Weights of a small mixture-of-experts language model, trained from scratch on English Wikipedia: 9 layers, 272 cubed ReLU neurons an expert.
Below are experts of layer 5 (counted from 0) of a mixture-of-experts language model. Rows are named router (the router's row for the expert), up (a neuron's input weights, with its number) and show model dimensions 0-79. Each number is 50 + 12 x the weight over its row's rms, rounded and kept within 0 to 99.
After each expert's rows: a language model's description of what the expert responds to. This comes from a sample of Wikipedia text that the model never trained on.

# expert 18
router:33 58 61 65 60 51 38 48 34 48 54 42 47 55 42 46 57 49 46 50 43 42 73 57 35 33 26 50 48 53 38 40 32 51 51 39 40 39 44 52 59 55 62 26 65 62 45 75 39 56 41 45 40 38 27 74 45 59 49 58 75 47 50 42 40 54 33 20 66 46 40 32 55 84 29 43 48 35 49 64
up0:54 54 60 65 51 55 48 66 37 57 50 45 40 56 38 36 50 51 42 43 48 72 60 46 44 47 32 60 47 40 23 49 26 61 58 50 49 39 30 48 57 54 53 62 56 61 42 68 33 55 53 50 48 45 52 50 44 70 47 35 56 59 52 42 57 39 33 24 54 57 34 37 31 65 48 36 46 31 45 45
What it handles: Years and census text

# expert 23
router:46 31 53 37 64 32 66 39 39 49 42 60 68 61 45 62 66 46 48 44 72 56 59 50 53 39 49 49 39 65 58 67 58 26 44 48 56 47 42 34 53 66 42 57 56 62 75 40 38 48 47 37 62 67 55 37 35 41 49 37 48 45 53 56 39 52 50 22 22 31 43 42 43 41 55 57 34 60 53 50
up0:44 52 54 49 54 28 53 45 52 47 66 54 67 56 61 39 55 51 38 61 50 55 36 66 54 65 61 53 38 85 44 39 42 61 49 37 51 55 66 74 60 48 48 52 51 61 48 52 41 63 45 69 49 66 46 25 21 57 32 40 25 25 34 41 48 51 73 08 35 51 41 64 52 68 53 47 32 42 55 70
What it handles: Line breaks, infobox fields

# expert 0
router:41 39 54 49 65 45 52 69 60 42 54 44 57 56 51 58 56 59 69 52 34 46 50 42 68 48 49 38 31 43 58 40 41 52 33 54 45 51 53 53 55 51 51 47 53 43 53 55 75 42 44 45 38 61 48 45 65 40 49 33 23 58 48 32 34 54 37 43 64 47 59 71 51 53 38 62 77 70 65 60
up0:52 51 52 58 58 56 56 65 35 37 52 47 56 26 44 61 44 50 65 38 65 38 35 47 39 57 42 54 40 46 44 45 60 53 53 50 33 71 46 46 39 46 31 40 51 43 54 65 47 32 26 55 75 49 57 32 68 53 66 63 41 66 48 63 64 49 34 32 74 70 52 70 53 45 31 44 52 70 34 74
What it handles: Numbers in tables

# expert 15
router:73 31 49 73 60 34 43 48 44 54 28 57 57 20 64 36 52 53 76 34 46 47 31 52 44 58 76 55 57 51 43 39 66 39 63 54 58 32 33 42 58 68 62 51 40 29 43 40 43 46 54 47 73 53 43 56 55 66 42 60 42 47 31 63 49 47 44 37 30 50 48 45 39 46 60 64 60 55 48 45
up0:28 45 54 74 35 68 56 57 55 40 60 42 43 27 54 34 47 43 66 59 32 44 37 52 36 40 46 50 69 63 51 40 62 52 59 57 59 57 45 32 46 44 61 42 53 57 53 49 45 35 55 70 57 80 50 64 32 50 59 66 44 40 34 55 29 69 75 37 65 63 42 58 36 43 58 44 60 49 40 42
What it handles: Location and origin prepositions

# expert 28
router:62 31 54 68 65 32 47 59 29 63 40 44 46 49 67 40 51 46 51 52 22 41 46 47 54 54 68 37 57 53 44 15 66 47 52 27 52 48 54 36 45 49 62 40 75 65 51 47 52 76 57 61 49 49 48 51 45 50 57 52 34 54 53 58 65 66 37 27 67 40 55 64 59 41 60 73 38 58 57 33
up0:56 53 46 71 45 43 63 36 35 38 57 72 52 52 55 32 51 36 49 75 49 54 48 48 48 63 53 55 70 45 50 40 33 75 61 41 47 64 28 54 67 68 53 62 23 59 36 47 19 45 48 59 48 53 35 57 52 40 52 59 36 45 55 59 48 38 29 37 45 35 39 53 61 74 52 66 48 51 43 39
What it handles: Place name pieces

# expert 24
router:49 47 52 35 59 38 49 61 45 57 48 22 61 71 51 52 50 52 65 31 42 43 60 55 64 56 69 43 43 64 60 45 52 43 57 52 58 41 56 51 64 48 48 27 86 29 46 57 64 23 51 42 46 23 44 32 54 59 47 51 54 52 65 50 87 37 56 52 68 58 63 61 63 69 58 69 50 52 44 37
up0:44 56 42 58 35 51 47 58 34 49 45 58 58 42 60 49 43 47 34 57 62 48 55 65 49 31 46 67 57 60 28 61 53 51 44 38 41 62 38 46 51 44 63 73 62 51 58 57 47 53 46 38 63 44 45 34 74 38 51 54 28 61 65 52 56 54 53 39 17 51 56 57 30 44 50 42 43 46 30 42
What it handles: Sentence ends and list bullets

# expert 4
router:68 36 52 38 77 34 64 50 54 46 51 62 44 68 40 63 51 56 49 33 49 49 57 40 60 62 40 33 54 50 58 45 69 27 68 51 55 41 36 55 63 62 41 51 62 49 82 58 56 57 60 36 48 36 44 54 68 50 50 37 51 52 52 58 46 48 63 54 62 49 45 41 59 42 68 49 42 47 52 43
up0:40 46 51 46 52 63 58 80 50 41 52 63 26 34 51 42 52 40 55 45 51 49 72 65 30 37 45 53 59 54 51 52 23 51 71 50 42 53 48 40 57 42 50 60 56 67 47 68 51 45 28 63 31 67 28 70 40 51 60 42 55 72 46 50 50 62 32 56 52 58 30 54 42 75 64 59 42 35 32 75
What it handles: Table cells and list separators

# expert 14
router:40 55 26 61 52 25 45 58 42 61 51 46 37 51 45 55 52 71 56 50 41 58 49 45 20 38 60 38 58 64 57 58 38 41 77 57 29 38 37 30 47 57 46 33 32 51 50 69 40 30 56 50 56 51 53 40 57 47 41 44 49 28 54 51 56 57 56 37 54 40 45 62 50 45 38 34 37 50 47 41
up0:48 52 22 44 52 59 56 40 54 44 67 35 38 38 45 32 44 46 38 63 45 17 27 70 28 35 42 35 60 29 40 39 53 45 36 32 43 40 36 53 48 37 30 56 43 34 67 29 58 41 41 53 57 39 75 54 81 28 74 48 59 54 65 38 59 46 57 57 77 56 56 51 52 57 42 45 54 55 40 47
What it handles: Personal surnames

# expert 20
router:55 49 54 56 57 47 31 32 44 46 37 43 54 53 41 55 48 55 68 72 64 41 35 38 43 63 53 73 85 66 54 58 57 28 62 59 42 34 57 71 58 30 37 39 73 37 55 51 42 54 63 39 62 39 61 58 21 47 51 56 37 50 34 44 50 61 56 50 69 54 53 41 43 60 53 70 57 46 44 51
up0:53 38 66 37 53 37 55 47 49 64 62 63 31 29 70 72 52 50 68 62 64 60 43 53 36 50 69 50 51 28 44 32 51 30 47 31 51 59 23 49 60 50 52 47 34 43 81 43 48 54 52 49 39 55 50 66 55 40 46 61 43 42 40 58 46 55 45 51 59 59 47 50 68 50 41 57 56 54 79 49
What it handles: Digits in numbers

# expert 1
router:52 70 63 47 52 42 55 52 66 58 40 50 63 62 62 76 37 33 50 38 38 62 63 56 58 70 53 59 73 57 55 54 55 24 37 50 65 62 58 70 53 60 72 45 35 46 68 37 59 65 29 61 45 43 48 55 36 51 62 52 35 44 60 51 36 34 66 52 41 58 58 40 52 43 46 25 61 64 32 52
up0:60 60 65 49 38 58 57 36 70 72 66 55 75 29 57 57 61 49 63 52 65 61 17 63 42 45 50 43 51 57 55 46 58 42 62 30 52 34 48 47 51 38 30 51 56 46 47 29 55 50 45 51 32 72 37 46 56 46 78 42 53 74 52 43 45 38 71 49 39 60 51 59 58 40 29 46 46 42 48 60
What it handles: Section and paragraph starts

# expert 3
router:58 43 53 44 44 49 68 56 35 56 52 69 47 71 63 51 56 51 39 37 54 64 69 58 55 51 54 44 49 49 55 47 74 39 60 59 56 43 54 48 56 59 26 40 50 45 63 46 45 59 60 41 62 37 41 52 75 38 41 44 60 55 53 46 41 44 51 53 52 31 42 41 50 48 76 57 36 44 52 58
up0:43 67 43 45 53 53 52 46 36 48 31 18 48 47 58 62 44 46 60 50 44 44 53 40 85 59 46 61 29 30 55 53 26 46 91 45 50 57 37 61 65 59 45 51 51 52 42 37 46 58 33 66 56 71 61 46 51 57 76 49 49 72 55 27 42 79 46 44 54 62 51 30 67 34 52 62 55 75 55 44
What it handles: Table cell separators

# expert 7
router:62 62 50 24 45 41 64 50 46 46 65 22 59 61 47 51 44 42 38 63 78 56 50 22 59 55 55 44 47 38 54 56 64 30 38 40 62 29 50 49 57 29 53 47 60 59 56 59 63 38 47 49 49 42 51 38 41 30 44 43 55 46 25 54 48 62 53 54 31 16 58 51 45 41 49 40 44 36 57 55
up0:63 63 72 27 54 51 21 45 45 56 54 49 42 39 54 36 52 48 55 61 76 67 30 49 38 40 37 42 56 30 69 60 54 51 48 43 23 34 54 56 45 31 50 57 64 53 52 50 37 54 51 58 46 54 41 54 46 64 30 38 36 47 34 57 43 40 30 39 42 63 70 44 28 51 41 49 43 76 31 28
What it handles: Clause-linking conjunctions

# expert 16
router:44 28 60 45 55 52 64 49 48 63 31 46 47 51 49 48 44 51 53 24 62 63 69 44 60 64 54 68 58 50 74 60 47 79 54 39 59 65 55 75 45 35 61 65 59 50 56 59 63 69 51 49 59 34 41 37 42 16 51 35 44 47 50 48 54 38 51 50 55 43 68 45 40 50 37 44 44 46 67 46
up0:61 42 62 41 61 34 71 38 64 60 61 35 48 19 52 48 28 41 49 56 44 61 55 48 47 52 63 58 45 62 51 54 62 47 43 48 45 51 48 59 57 44 36 51 70 64 55 41 54 75 54 39 43 42 48 65 43 32 72 40 46 60 44 25 53 56 54 55 51 41 49 35 64 50 54 43 29 56 69 49
What it handles: Foreign-script and non-English fragments

# expert 6
router:59 52 43 44 47 48 40 46 43 28 56 31 63 37 54 58 56 46 44 50 56 51 51 35 66 41 69 70 35 47 55 48 61 53 40 58 70 47 48 56 49 51 65 58 63 72 43 54 37 37 59 38 56 52 64 66 71 45 55 63 39 49 56 54 65 42 56 50 39 29 53 44 58 52 47 32 30 61 43 43
up0:49 47 45 58 65 21 51 33 47 45 49 49 45 32 53 19 54 46 36 52 42 39 38 59 33 48 39 55 61 57 46 49 44 73 66 55 40 53 59 56 67 58 48 43 44 63 55 50 61 64 44 90 86 48 68 36 64 48 41 51 54 56 68 46 57 65 35 40 47 35 23 59 53 52 57 60 42 37 54 48
What it handles: Foreign name onsets

# expert 17
router:35 54 56 29 58 55 63 39 60 78 54 73 39 58 27 62 41 40 69 46 45 59 51 51 68 26 42 53 45 53 54 44 60 77 66 61 37 47 68 53 35 53 47 57 46 74 64 44 47 62 49 69 63 39 40 69 54 69 63 49 74 56 57 55 32 47 43 46 67 65 30 33 36 49 59 53 40 63 33 58
up0:50 71 50 47 45 52 41 36 71 60 39 40 38 57 56 35 52 28 35 65 35 45 53 43 47 50 50 58 74 65 69 40 41 62 38 61 45 48 44 48 41 52 50 59 32 77 54 49 32 48 64 55 20 36 35 35 45 63 51 50 70 45 66 71 31 41 59 46 52 62 57 39 55 53 49 29 65 61 49 72
What it handles: Articles and copulas

# expert 10
router:57 61 63 59 31 39 72 38 53 38 38 51 59 65 64 42 66 51 46 33 45 63 77 42 47 37 42 53 39 46 67 57 45 23 75 65 34 49 42 55 46 49 67 32 65 39 65 32 41 55 59 47 47 66 53 51 52 60 36 53 59 57 59 36 38 44 27 61 50 69 54 56 55 39 61 63 29 40 46 43
up0:65 53 48 68 27 72 63 36 49 62 30 60 39 37 50 40 29 56 55 25 38 45 52 30 35 58 56 51 26 48 44 59 44 41 51 47 47 41 48 63 44 41 63 52 19 49 42 32 55 36 25 49 55 76 67 52 51 59 42 41 39 52 62 51 57 48 51 56 46 54 39 57 56 73 59 61 43 57 70 36
What it handles: Music chart and credits

# expert 26
router:40 51 64 47 57 45 53 55 56 26 51 37 53 44 48 59 56 39 42 50 42 68 68 72 61 39 52 47 70 73 61 56 62 51 40 55 60 71 53 38 56 48 55 58 56 30 41 54 38 51 48 21 08 67 42 73 75 59 55 42 71 38 51 54 35 14 48 63 46 59 67 30 49 22 59 45 35 49 54 38
up0:61 51 29 36 63 29 68 45 58 42 35 39 54 26 65 50 45 47 57 74 33 54 46 59 34 24 54 60 48 58 56 61 35 34 66 46 52 65 49 54 33 77 45 41 21 66 60 59 44 43 54 46 38 42 42 53 48 46 44 33 48 65 55 63 41 47 53 44 34 26 56 46 54 39 58 56 55 42 65 53
What it handles: Relative pronouns, modals, math

# expert 2
router:71 79 42 56 31 50 64 19 43 57 66 55 48 58 58 47 44 47 76 45 36 45 50 46 44 46 45 65 51 36 45 39 43 54 45 39 53 57 29 67 37 47 58 47 37 63 58 68 41 45 66 77 50 37 41 52 54 66 46 76 41 60 68 54 48 66 54 52 42 50 26 41 49 53 49 42 46 52 44 49
up0:68 53 52 25 59 44 71 63 23 36 40 36 54 61 39 58 38 28 67 62 72 42 72 27 50 56 48 55 57 49 69 50 35 63 61 50 64 67 54 67 58 46 44 47 52 42 37 63 63 27 64 45 50 56 50 60 53 46 44 44 50 54 53 54 70 82 41 55 50 34 48 30 52 42 24 44 59 34 57 56
What it handles: Taxonomy and table cells